From a checkpoint of a small mixture-of-experts model trained on Wikipedia: 78.6M parameters, a sigmoid router.
Below are experts of layer 8 (counted from 0) of a mixture-of-experts language model. Rows are named router (the router's row for the expert), gate (a neuron's input weights, with its number), up (a neuron's input weights, with its number), down (a neuron's output weights, with its number) and show model dimensions 256-383. Each number is 128 + 32 x the weight over its row's rms, rounded and kept within 0 to 255.
After each expert's rows: "comes before" lists some tokens at least twice as common just after its tokens as in all text. This comes from a sample of Wikipedia text that the model never trained on. Tokens count by the router's weight.

# expert 30
router [114 121  86  72  36 180 144 111 131 115 172  86 105 124 102 125 143 165 102 114  93 129  82 179 140 152 135  53  85 150 126  97 120 165 174 124 126  95  94 119 121 164  85 129 129 199  68  80 152  45 101  95 181 104  77 126 126 110 178 120 174 148 158 198 140 113 149 108 112 127 188 132  98 170 108 148 135  70 146 144 126 172 140 112 132 145 130 157 156 148 111 135 141 152  82  83 103 126 134  99 180 154 120 127 151 145  71  85 111  88 154 162 130 179 117 167 106 138  75 106  99 128  43 144 155 113  83 137]
gate0 [153 130  99 178  92 127 181 102 107 127 165 155 131 130 102  98 131 154 110 104  85  41 135 108 148 162 128 204 153 117 135 106  65 120 123  97 111  86 121  72 104 175 128 170 118  98 115 127 112  77  78 123 104 133 109 160 119 121 141 104 139 137 203 128  86  78 158 163  94 132 162 135 107 144  86 101  81 164 132 182 167  88 159 155 131 135 145 130 134 110  84 130 162 127 103  86 127 206  85 174 123 109 124 194  68 145  86 123 117 102 122 112 103  75 146 139 124  98 126  91 159 133 107 163  81 186 142 131]
up0 [173 107 121 189 117 138  92 161 142 135 198 197 133 113 115 110 119 119 109 133  61  65 123 143 134  86  81 184 138 108 137 150  72 113 131 135 114  18  99  90 108 172 119 152 124 152  75 129 165  57 133 120 123 150 119  92 144 155 117  86 113 109 159  69  69  96 119 152  61 104  96 146 128 147 113  90 101 165 125 189 102 161 113 100 127 134 143 121 155 107 133 165 178  98 129  70 132 153 121 131 163 152 114 149  86  99  95 149 106  74 126 153 121  46 104 140 143 103 131  99 188 166 128 179  69 152 106 152]
down0 [ 66 122 122 122  88 132 107 130 176  91 110 124 121 116 113 158 146 152 125  96 204 161  88 154 118 134 184  81  92  64 167  49 166 159 118  89  67 179 127 214 109 109 100 150 128 116 125 176 109 158  90 188 136 129 147 129 126 177 137 183 141 160 131 147  94 123 113  98 144  98 114  95 114 129 193 164 145 160 106  98 138 107 119  69 189 111 106 120 105  84 116 126 110  89 147 169 111 130 133  93 112 125 105 148 109 170 104 120 128 156 137 142  82 150 175 107 130  98 103 157 137  89 144  70  90 141 135  91]
comes before: "\n", " The", " He", " In", " was", " It"

# expert 21
router [156 124  97  76 107 157 160 118  85 121 157  93 104 142 112 123 113 105 106 100 101 136 161 130 154 147 134 107 100 134 144 105 133 179 196  99 144 114 134 167 150 116 134 100 138 186 111 126 160 112  85 129 169  85 110 128  65 143 166 140 125 112  99 180 118  75  94  95 150 129 120 109 151 147 114 168 174 107 149 154 115 173 208 131 142 106 169 100 134 125 175  79 134 123 131 128 127 112 170 121 122 197 113 126 216 142 126 112  85  98 119 130 133 185 153 196  79 145 130 131 148 136 109 147 171  97 121 169]
gate0 [128  82 105 162 157 133 146 142 120 132 171 113 109 131  90 122 111 124 195 173 162 134 180 179 118 133 112 169 148 121 132 112 122 144 109  92 104  97 135 126 176 106 111  90 148 194 138  91 171 189 160  80 139 159 153 165 111 180 165 135 117 110  97 168 154 110 170 132 101 126 129 143 124 117  37 165 116 137 131 118 199 146 101 174 121 213  99 139 123 104 109 107 152 154 158 146 154 112 160 115 150 105 126 146 124 147  81  86  57 127 148  95 186 112 107  87  91  96  80 133  99 100  56 120 126  87 168 107]
up0 [150  67 105 175 118 124 176  95 159 129 170 119  84 175 123 131 134 150 200 157 137 138 149 192 152 146 158 149 193 147 176 118 119 139 128  67 101 140 110 116 159 103 147 100 139 179 180 127 137 176 156 114 133 174 114 134 112 178 124  88 118  93 106 144 160  94 172  85 111 121  71 119  98 141  73 112  90 129 120 156 183 167 122 213 109 175 149 119 154  66 107 135 128 167 126 169 154 120 140 105 136 159 114 184 127 156  49 150 108 159 134 129 193 141 101  70 112 131  82 114  94 107  58  89 148 151 195 134]
down0 [166 140 102  86 112  98 145  86 119 164  82 138 129 146  71 140  94 107 178 116 147 112 152 156 120 108 163 127 179 173 177  98 116 147 126  78 150 163  61  91 189 186 149 148  90 121 132 138 119 104  95 186  95  75 143 162 143 121  86 130 122  88  71 140 118 124 149 117 123 143  98 198  77 189  83 134 132 161  87 124 116 169 115 115 122 106 140  62 142 109 161 149  63 147 144 160 103 109 114 135 102 194  75 146 103 159 100 124 163 103 159 139 133 162 111 159 109 145 153  87  95 137 139 143 165  66 114 150]
comes before: "\n", " The", "-", " In", " He", "The"

# expert 8
router [170  78 139 156 146  94 154  87 112 144 109 115 120 109 128 108 126 146 102 141 136 160 109 183 121 162 128  76 107 100 152 100 122 151 137 151  92 114 129 141 168  97 117 174  76 117 106 151 129  91  95 115 114 123 130  76 122 133 161  96 148 107 148 141 211 102 133 115 139 150 131 155  97 134  88 105 158  72 157 138 133 124 168 152 130 141 137  92 134 145 129 118  74  93 162 107 116 111  56 119 109 112 108  72 172 161 134 120 136 100 126 144  94 125  86 164 100 108 146 229  88 149  73 142 113  98 110 139]
gate0 [133 157 156 110 115  98  95  90 149 113 137 174 153 107 121 136 116 125 179  75 124 129 123 168 150 113 176  74  93 112 192 135 156  99 128  87  77 171 117 135 120  87 155 109  97 141 165 163 118  68  88 138 154 122 139 114 152 149 152  54 137 148 189 109  79 105 122 141 107  82  73 103 190 144 213 207 206  82 146 126 125 105 106 108 127 127 106  86 115  88  81 106 151 117 133 119 125 181 143 145 108  80 114 174 162 146 119 128 142 180 155 171 213 142 131 203 133 162 139 181 148 123 115 152 142 183  91  77]
up0 [120 143 167 138  97 126  79  64 164 106 135 118 139 107  79 131  65 122 137 105 118 128 139 148 134  90 130  81 103 116 196 155 109 100  88  91  84 185 120  91 145 123 216 127 109 157 116 154  97  89 119 134 131 118 108 134 165 119 178  85 113 169 172 118  98  72 123  45  97 100 118 155 169 111 180 146 202  68 116  90  75  86 102  95  65 127 147  86  99 110  74 121 130 119 105 106 115 137 126 108 101 103 100 159  92 185  72 155 110 127 138 148 164 113  99 159 141 165 117 179 127 144 119 160 118 135 139 112]
down0 [103 162 100 124 117 185 137 134 177 169 108 103 159 112 149  70 147 151 131 109  63  45 209 173 155 149 119 121 118 145 122 129 149 141 112 141 105  74 138 136 117 174 103 132 109 153  84 162 106 115  89  98  59 114  86 125 160 102 164 108 119 127 115 103 146 179  91  45 118 149 153 124 138 153  73 117 170  48 119 174 157 138 116 142 139 167 119 142 151 156 104 103  84  92  90 133 143 100  90 100 132 194 182 128 141 155  98 107  88 101 124 156  74 114 137 109 115 168  94  88 141 104 169 115 147 114 157 169]
comes before: " |", " The", " May", " August", "2", " July"

# expert 26
router [157  86 120 161 137 113 166  89 145  99 100 114  96  91 128 115 149 165 111 181  79 122 115 178 180 170  81 131 114 112 124 125 102  91 101 165  78  31 157 125  88 175  89 162 137 179 154 175 120 119 148 143 167 114  69 114 131 123 138  96  72 176 102 178 129 107  63  98 177 108 164 102  97 158 102 164 105 118 145 152 146 180 168 164  80 133 139  98 138 144  77 163  83  96  75 126 121 118 112 130 132 156 145 195 174 113  62 110  89 133 119 137  61 120  43 149  81 178 148 174 171 175 112 146 149 132 147 157]
gate0 [169  95 161 177  82 154 120 103 135  90 102 145 102  92 172 143  71  85 132 183  89 140 141 165 138 109 133 101 124  89 125  81 160 109 105 138 137 113 149 142 125 131 101 105 168 108 152 155 111  92  90 136 114 128 105 156 128 131 168  82  88 183  86 147 123 130 115 145 100 172 122 151 107 118 122 155  67 117  86 167 141 119 156 182 148 198 142 150 165 161 133  97 136 142 152 154  78 104  78 146 141 173 110  94 171 156  78 147 131 154  95 122 122 180 142  80 124 110 174 161 121 141 144 104 150 136 126 124]
up0 [126  60 174 118  37 112 112  89 159 137 126 174 136 144 162 143  72 101 172 116 109 143 164 144 151 118 107 152 106  76 124 127 111 134 107 151 101  86 115 110  75 111 108 153 120  92 135 138 123  78 101 130 126 145 127 161 141 144 141  55 113 184 122 122 122 164 120 155 122 170 109 128 189 147 114 139  98  95 147 173 110 113 121 183 162 200 125 118 150 155 117  98  85 135 133 157 111  83  65 145 133 123 143  53 131 144  72 104 129 174 102  92  94 174 141 108 167 120 110 190 160 136 166  74 137 120 170 127]
down0 [116 115 141 104  73 155  99 125  85  68 146 111  91 136 160 154 132  97 149 103  79 124  93  92 115 101 126 131 119 106 108 113 114 112 106 147  92  98 163 166 104 154 121 140 199 161 195 100 134  96 104 187  88 112 154 100 101 162 134 109 189 157 150 109 180 137 132  89 149 126 141  70 121  80 151 185  73 119  89 103 135 191 171 143  71  97 104  61 133 148 154  79 190 175 105 178  93 128 128 169 151 127 142 127 122 120 125 164 104 150 131  81 125 132 134  99 155 111  95 153 137 135 169 167 103 138 109 171]
comes before: " the", " a", " to", " his", " that", " an"

# expert 17
router [145 138 148 153 105 137 143 126 117  79 145 130 107 121 113 122 131 114 106 153  99 111 129 167 190 195  63 105 106 113 114 133  84 122 139 123 109  49 177 129  90 151  95 146 158 181 105 122 110 121 165 108 164 138 113  86 121 130 147  79  91 196 107 142 149 124  88  98 177 132 160  95 144 164  89 167 102 142 136 110 139 168 175 130  95 120 161 108 112 115  81 162  91 115 114 146 151  99 114 111 111 186 143 173 125 102  70  63 135 133 103 158   0 152  85 180  72 138 172 157 159 153 145 164 134 116 172 155]
gate0 [108  72  98 107 128 110 193  38 122 116  98  97 179 106  98 134  55  73 184 146 132 121 126 147 161 101 163 177 106  74  85 119  83  81 156 111  45 137  81 181 156  93 114 158 159 144 112  78 170 146  94 154 179 130 107 168 105 109 120  67 107  96 115 159 108 172 120 105 109 105 163 113 170 161 117 119 110  73 147 118 158 128 146 110 136 155  93 139 131 129 123 107 155 142  84 181 153  92 143 152  94  84 149 124  72 109 160 161  87 150 112  99  91 103 111  59  67 170 175  95  72  90 149 128 149  91 136 111]
up0 [174 161 110  96  56  97 153  78 211 117 154 145 185 121 175 105 109 108  92  85 118 123 163 156 143 160 187 140 127  75 140 130 124 136 134 127 117 132  85 159 173 151  93 183 106 150 104  75 192 131 172 144 139 149  88 153 138  91  71 150 168 116 192  99 120 175  77 131  82 163 121 131 121 153 108 143 143 107 166  96 154 186 160 159 128 138  95 187 108 114 143 102 141 175  99  67 151 103 162 115 142 102 180 133 106  50  85 161 130 123 139 151 110 134 167  82  74 139 153 130 126 136 142 129 116  91 158  95]
down0 [166  88  82 124  99 104 109 144 138 109 104 132 115 157 177 134 140 153 117 167 124 137 116 147  93  76 187 130 171 108  98 107  85 155  75 126  98 169 156 117  76 125  89 127 137 125 121 124 138 127 112  85  56 124  90 146 130 168  96 128 148  81 162 141 173 150 131 146  99 131 123 144  78 157 136 128  64  85 129 110 175 185  66 149  78 102 102 127 146 152 166 152 153 131 116 129 171 147 134 164 152 106 128 147 100  90 138 134 176  33 144 133 106  99 203 164 125 109 121  45 131 118 177 192 113 113 137  79]
comes before: " the", " a", " to", " his", " by", " in"

# expert 31
router [139 143 135 120 125  97 159 115 162 115  88 138  91 100 103 138 143 156  82 133 139 163  97 146 127 136 101 131 109  88 125 107  92 117 164 161 130 103 182 151 104  91  86 134 105 173 118 154 119  98  94 132 156 109 113 107 111 116 137 129  33 119 174 143  67 100 103 153 144 154  89 145 124 120  91 140 187  90 136 147 136 168 166 154  98 143 190 157 168 146 160  93  83 150 116 145 152 126 133  85  96 149 139 173 144 133 166 195  88 169 136 158 123 201  69 151 135 106  81 147  99 134 151 175 120 119 140 171]
gate0 [129 129 137 135 139 162 136 136 207 124 185  99  68 115  91 174 163 133 167 133 155 110  72 140 120 158 137 119 188 136 108 113 143 133 184 152 119 179 107 113 130  97 113  69 135 145 148 175 134 158  98  95 174 118 172 198  24 117 197 100 176 106 120 205  93 142  55 118 103 145 133  60 165 150  40 154 115 127 139 142 103  95 152 157 170 125 107 104 121 143 129 149 135 131 108  72 145  92 115 105 127 170 112 163 109 160 177 121 167  67 178 135 199 147 137 114 141  85 126 140 150 104 106 159 131  85 163 137]
up0 [162 120 129  91 134 160 126 125 164 125 139 148 109 111 100 127 171 110 187 119 140  86  99 184 130 138 165 100 154 130  80 147 149 143 118 159 144 175 147 126  94  95  95  70 149 140 131 165 176 142  87 110 222 132 148 148  30 113 170 134 151  80 152 180  80 116  56 128  77 151 166  94 143 127  98 139 123  94 148 135 131 154 125 200 157 135 147 118 107  83 164 117 155 143  91 103 155 119  80 100 130 147 122 108 123 122 209 117 210  82 167 139 190 102 118 140 128  96 143 134 142 118 114 137 142 109 171 146]
down0 [129  96 163 190  65 106 117 158 153 127 164  91 102 154  77 125 102 175 153 134 130 175 100 115 122 111 128 111 144 125 141 110 102 117 141 137  89 115 146 136  77 138 164 180 174 131 201 131 180 144  77  88 148  81 135 132 112 138 135 122 147 122 105 198 133  87 174 152 123  78 124  89 130 150 137 193 124 154 111  98 132 145 136 163  66  90 139 112 116 119 133  65 146 162 158 115 139 146 210  88 173  78  69 132 151 101  51 101 109 123 133 174 188 170 217 201 122 133 117  95 137 162 138  26 131 121 153 140]
comes before: "\n", " ", " 0", " 1", " 2", " 3"